Weights of a small mixture-of-experts language model, trained from scratch on English Wikipedia: a variant of SOAP for the experts.
Below are experts of layer 3 (counted from 0) of a mixture-of-experts language model. Rows are named router (the router's row for the expert), up (a neuron's input weights, with its number) and show model dimensions 112-167. Each number is 128 + 24 x the weight over its row's rms, rounded and kept within 0 to 255. Numbers have three digits each.
After each expert's rows: a language model's description of what the expert responds to. This comes from a sample of Wikipedia text that the model never trained on.

# expert 4
router:109132148155144123100119190151142136167090168096121125164134137131149124156135156110104132128116105141103047115136040129150124129119130127129158118123106133128114117169
up0:091133142148108145048124153146171108176130122140132168115136132119126143109148144129102096162132116131199142124095157172131114114090159094118150116077113133145102098133
up1:101129124084118138179147118100167125120124122136100124118145120151167111131124091117125147107130066108131125134140141135158153143136114147151137105118084155113094153133
up2:156145107164132135091138110127142185138131129112131151144088143162115122108128194109087116097152184091128110108105121131156106107088132102139128102101141165114119159174
up3:143160157089104162141131118116119131115110139086140133156076081127102102122135122146117105134136117162133120144139107121118148101157111152115096130082136125124133087114
up4:128095128137137120107154122129100122157135173145082131183128143136157118093107097101149120138143109124176113124130116086148157121156116135105103126124109156105144111139
up5:104114117115143134122110116107129125111125127172206157137124106145079120160116110112104127110100120116114114127146137103132141149177157143115133161108126110118098128093
up6:125138141139106119145156105112181128154121144094097139091063110134176107132116086167110165088152175101090125100140160079101100104115163128087149134110119128115131145189
It responds to: Clause connectors

# expert 23
router:105139180120144153126145176144136139121149145122086113105131126118132151141148146094115145156109120145112108114152112155110113161084088128151148092102131122131108143108
up0:124125118157140137142167103114112096092101063132112106103153126079140148090120098171098105093106115134101122125120127154106122129128059131144108126131106096132172126129
up1:105143132105172116102139111100115160082151139163151134124120079117134140133163121096123118110144129101144164143126144139132142086112118094144148127133133148135121113128
up2:080170100136071127150133126162163156147160119118116111142112140139117129106144125124138148111094123136148178127149082124135146121141173129134147093141108186149107120148
up3:111114144127128171133105135180127113104162130112149153147152105132051118154130154116125161115092078111108121146118156115121176115125120147124148149133123117105074118120
up4:114152066114068147135107148123126118130132145112092124153134162135115156162130120132174159129128095097126099093162119138101148180080094117147126094139139163123150121116
up5:168107102124153135107133171116087145126135108094103108107134129116129135110100142133081116131114149164108107140125135164117127137119150153085131107107110125110159150146
up6:137107143125135173144117127127128146085165091089132160133135159151142135100130138127132121145145118121140155140130133127146159160115152145097163057143153147123147107103
It responds to: Table pipes, media nouns

# expert 33
router:131139172127146115112138165171136163122107169123096098094152127157141160147140163106122140150115121148120147103187103160103095137130116123135158125110105133119110115129
up0:126107091145117133143151178089077131121139130108107131119123171111114116127131104137131122152137154113145095133135106093141114146145137159126085116113110151153140155147
up1:137119120139134110141132073115126109111126112132118146124123099128108156147131069078167156118122121133158093147147154126096154135133141136079122115089178142149114154114
up2:118102124110094144146098129103124099139134133178139094140095155132117156118145148130145149167155112091129125173171179165114094121159112145148172073135123117107094083150
up3:113119103141127142121140143104115096104118088117164126128099106107105104054150152119166146150119104128107135153133155076137135114140145096122169128160114101158111133124
up4:108142171149105127162151133112137138112121110156117122105122104108100114121149184136121122138122134125121092125127139119143105157134125106125165167111169129100130126112
up5:110124113159140125115103109092164132114134126068146153153125136142087114130098160096071114154191118142144143129091107120127145127170121138112140137093143152152158140128
up6:116137088105139120141138145173158134145158153132101193125123124145083126132161143093157164128157118150127109141098125137122091130103106149131129162110129112099160121144
It responds to: Table cell separators

# expert 38
router:109128166149138135114107112115164137172120115084114134165109136132110118111145165122112116121094111150096119115118093134106150113120114153133140124089073117172134136098
up0:130155107122136117135115161121106121112133143169122117098134151124112160130118140151171100174147193154126123116144119131100113114134145110147129129094105131159151151135
up1:145160120120097107129120138145144125129140167130160140168124155109125143132145152165129133178120097144102146111195137149136145126133104131114154120129125134108101117120
up2:140125119113080102110116161134111152098166087143115089108134123107109158156130149100156131140144114152130160096141126163137122129108115123126190138116164195131113166088
up3:122076114148094140114129142137101145112150116143081113123142112123109167110152143130140110097108144114146175091101156073161152137111115139108124130142120141141119123140
up4:138123115070124114106129149146117120141146141153099122156097111141108086108146157122116155113135131138109138121135164102112110107125121095084076154145108145146139135089
up5:124133148083119131172093136152123163112113123141132131093155089074192113128155121135128137123142145145146149142109148135084124162156108138116121128176115140164120098123
up6:159144149126148151163085184118185113103119143126112112143061137101137087121114126115101119147181117131119152089110140133097124148155124093138153124126110119162126165117
It responds to: Commas and of

# expert 32
router:107134187147139139101129135091136101171120142102106163108129122086156092177141081097107137190108131168098164134197127128148146099129090122124145102119069088138101103068
up0:093142141135121169137157125159111129140151086138138134130127080115157103097079137099155138151079153091118126100108171161091148128119093185119159143139199091159155131139
up1:119130099150132109140145109096144160169099167136132171142121149105140085120116121192111151111134136149148118134126122157127118120171160120116105117132119113105110143082
up2:128132129087168109174109149094114123116110133116155121115135150129149104143127133119109119116139115139135145138149125085137153094126107126111101166159092139165152129149
up3:149100154148102147162174099171106098155149107143122130131127155135128076132114106133163165155129146139129106127174112144165060138126168154114119092112122124122157152108
up4:130151126151141150105116153122154122151120132158150138153143110134170129128148143147118101103161110138163144136130097166118140143124118096102109064120120143121157119137
up5:126138097115146114159142123129113109125109124111113150117114116153143076134140166109111106172112132129140118143140126118142136117126149143108167124134130157113143118084
up6:166083135143134126134140112122152150143124159131128138113114150150149136158131086129076093127126123119091125128094112125137122077094117146158187124133126138132124078091
It responds to: Coordinators and months

# expert 39
router:106137148089133158091133154107138138146134140108093104151133126080147113141136166122116110145104112122082161088128136154108108148119165090137126111110113101117119094139
up0:067144115121121081121117123147098110155106174155176125140130100127141144123124129095122110131115134135113156134113115090144124133119122155163148105114125132132103130129
up1:088132101164123174122123143150131119110138177127124116117101112109094122158053130158126094117113133104136121135109138157111097116105139165135158101125131169151091109173
up2:133134137115119133134153140143095138116161148085123119152136161157099117122110104172147100148170134116135123132146145148119174116137117158070142121048137103137141134135
up3:124102115079076155147127140142104113146113151146154157077155102156178090157131143148127132135124140113152112112125142142125097122161114104105085088155133135123136097141
up4:150115086202099098171175162124144116098114136126109147133118123129149149132153096100114135133148152154130106151105147140126154093128151149146114131061107077066119131109
up5:108101110133122111126109136124150114143093158136132092107122120131136157145080134143169160108122147161133131132157122127133188152131107136140151138130102125121152153127
up6:161136155079120158103125123095125143151160116112156179099104124166101135120120140139103074138129111117122154123128107107135105098138124112144156135146119145140165115151
It responds to: Digits 4–8

# expert 10
router:125145141154156120132132133114154108124163144102100129138157109167154143131134134096109137154137131121111127111147129143152080136081116145105138105105111127107107119112
up0:141137137138162100179166122137144136159130144111138138111125097143150138118116131124146136132141162093112085141119094121105113158124154119169102113142124086155104151099
up1:159136126120167167116112112112168104154173096160153112115117052127143195110143108098118131079130189100168139095093137123120158131169135132136137155093149156116136153146
up2:098135112166121089164170124114124131112116105109119114137156116129156146130110147105118131172152150067105094111116122092164101112138140137109138154157140135165137098149
up3:138115123134133155168093137099155123174147135118111152139141157157157137171115136127127132131142124109197143105089126119129079129132141096136109116130116158108155079131
up4:153113171127127111108121147138152123112131130084118157120117139157176143120160128113118165160135157139109127111115144131114158116109127073125134082123135125126108141105
up5:124153140155105129113093095132175123165162169107100138124139121155157116127132124135132158090140142125140164152139132144163120115116165149114157123106080118085157104119
up6:078125143138091122172116126107103114099120162111153104151102129133109129101128131094107194147108078095109155089093153111158133112091143101155126135171147098132132108103
It responds to: Closing list punctuation

# expert 42
router:120153102193152132116150150182134049155090163118118138136148094073113086135117113106095155167115097143115132117147128136115151146125091127122146091124120101128127126134
up0:084118109177134072164116100134174137150168154131097115091132123134105092117157126088182100085134137111150122105117125127116122115085165114143133088126159102111172134139
up1:118131161106119175116117152151132138129132106126124124139138136148112149120108163079130128129096130137145157129166133122097144112120137139123134131087106114179090107152
up2:132141126059135134146087126120072096118139138111130129125080071141176127154106157134095171140154134124149164142146145065118102109152118123148087146118128116063123098104
up3:154134099151103189092132098118150144125086173128138135117144105119117086127134169113087078122112147121091113090114129179156124142143103134146138135132131121140121131122
up4:117099079127104108104154129130149079151169143140161144145120116114083063139101111139115134151108135120122104110114079162130111145137114119161135129101111128169130141124
up5:172170116153118141130111125126113135068080131179133152195115123163099126094154140112114152122103149086144150092112148138126075125136106079157103124104131143122119130110
up6:157105140133173106116145102135125118116141093152113171141144118140118183111118134126153144122154109093175138107147156148129147102117206153147121075135114091124141119092
It responds to: Zero digit in numbers

# expert 24
router:102128100093129130130135173094135153091132157110104108156123113130149091143155087112104144146122107147125123114127128165155114168141112096148135118118116106141109102089
up0:101114128112146159105158117121097127119121105145089093125157173086118146115165132118133141153131153128144112101140157100146162139138147123150113138147116114173091078127
up1:078130106150096162147163121122123076134148151122109115120098142142112106093162124113173085124156111129098085185109138098134114148104116089110139122119106105147134129151
up2:135152117109144113109126146087135109155122145115106128127100080088148139114147134133134128165168161135127104065170154087121137132163121108189116126109139103107128101153
up3:149087127133119125119106091144097149100123120112146129114101101147116165160134121115114101110150141136148103129127166106099098104151062116135111164124141110109143128139
up4:113143134115145138110141128138113139106143103150107108145121161153136140109131128140121143149098121094132146115091143097171105117130156146129110113093158124131116123175
up5:112121118142154075176089127122081154160097114133184159148154154089129047077089113166116095158117117116120144134152138130128125105101127127138098149139138114163115121120
up6:143165104116124146114127110109092146081152134103144126157108094144173104080143133126133161095121090166182133146131129119164125111115133154114163174132167130143106125171
It responds to: List dashes and separators

# expert 28
router:075134103120135127102137172159137116106105162113126138108114125101116099157134153116129124161128089165089152070130149147076135169098099131138130140117092143135126064115
up0:136073113118110152143129166137122124112121124118115137113112069137079110146126126145129154139116115126165094124142134148144099152119138137124104093153152139107061155152
up1:138162100116131144140148122123112093148125150145127117091122123133147098092118112151157109150091113120114089148109081119137089116131122149142130140168123102171127129114
up2:124131112111136127115060184096146102105124121168116111137134137124138106125106106086139126112104132202123171149090150121117128119119106134141145157114137132178131138102
up3:100105150118154126117165138123166148076131135094142124171158155099098115120144144128157075154137120149126135108111103142106126114134116152130130113096099120160129110114
up4:151117159166142134113139103147131118125109117125160176129120125167143119072124115087150133160147112143094167110127112093108099120112103127131125114129137098157130095112
up5:144127136156091094111106132156125133119154139112109122092156082097121151149137100136125110153136180096109137125119161117139138116116151141132079116115140115113108153146
up6:121161066135109120109157094123116156131070118108094126128155103153114142050157107087140139148153127132078125131115149149094167165125127109119148178099101120111158111132
It responds to: Periods and year digits

# expert 3
router:124146124101145114103136109148160172127104143119112099111150093132142116129163124106110139157111110159133142098161093129153089156128062157110141106127082079173109148137
up0:129112141117111166127145120169152130101118131107103139119092128143120162146139098100137144112148128078151101162128144102098092107113177095124126124121133129098077125128
up1:133092101153126174142123097174115138135126141159076158138134141116143132164092096141108101137136109115161086142091154105171153112141128141120136172151129183136134124165
up2:118107120154158114126117153119100130070107132125084090115114111064169136144094129152112150102160122122158141113134122154119130137123135160162146127113094145170144126113
up3:121107105143106092143136133154100110103126094156134109109112141103090143107091158130102118115086092130163108145118120144093148172130143125133100163155126115160174088133
up4:146160107092152134133158124127168131145120122146110136143105146153099157128146095147103147123124143124145140152177110101150181124145134132128115123134094159095103172139
up5:137115142107156136138147171132157141137096116141129108140118105126102122102141144120122148143109052167157134145132129156159126167116105114151133137177114123142116163141
up6:180148148145088164135074132118147141131114135132152147138071126114175122112103111136098133142126110138111173144121104087150128143119146135077180123132126140125136200107
It responds to: Digit nine, other late digits

# expert 2
router:104147167127148154114141159147142132154088157113127178117139105139173137175150121115107150118117109120104131124162157141157137134115095126151153117127135107158111115061
up0:162078121153166117116153132125116126127143110161128088137120102110125092129112147166134159112133123169156120119162090139126127152091116123157144101135118127144079158140
up1:159138102133153128125116115150165147135153118128162137147137112112144137150120149145102112147131085126081140129146125105110125170128117110165106102128127115150097111143
up2:129089125128136153139115146150186151127138117123132184166139141170127129136104178160080154116107178101163128166121136105109110110145134105180148140114139089088149083149
up3:107133152158098133169126105099135184122114125081157126149109088138153086133089134122117110158138155164122156155108108130117066138154120144118075105127156082113124119130
up4:152147138120095124105085136129139134133071126083139118151102154150146144146121121148101132150126144142136146154083099141121153136161114126141123165093131109075106114093
up5:099111119128143118097101155153091122157172080147110112114112111141111121145117142088127111151115167129140133116128160143134099144155125137169185158158127150145105113132
up6:141122108123087148112121116130109133117128106078106141091122108127118103143167155113163161146121125140119153117142106133101156140148162113105131173131069081105118140175
It responds to: Table cells, heading markers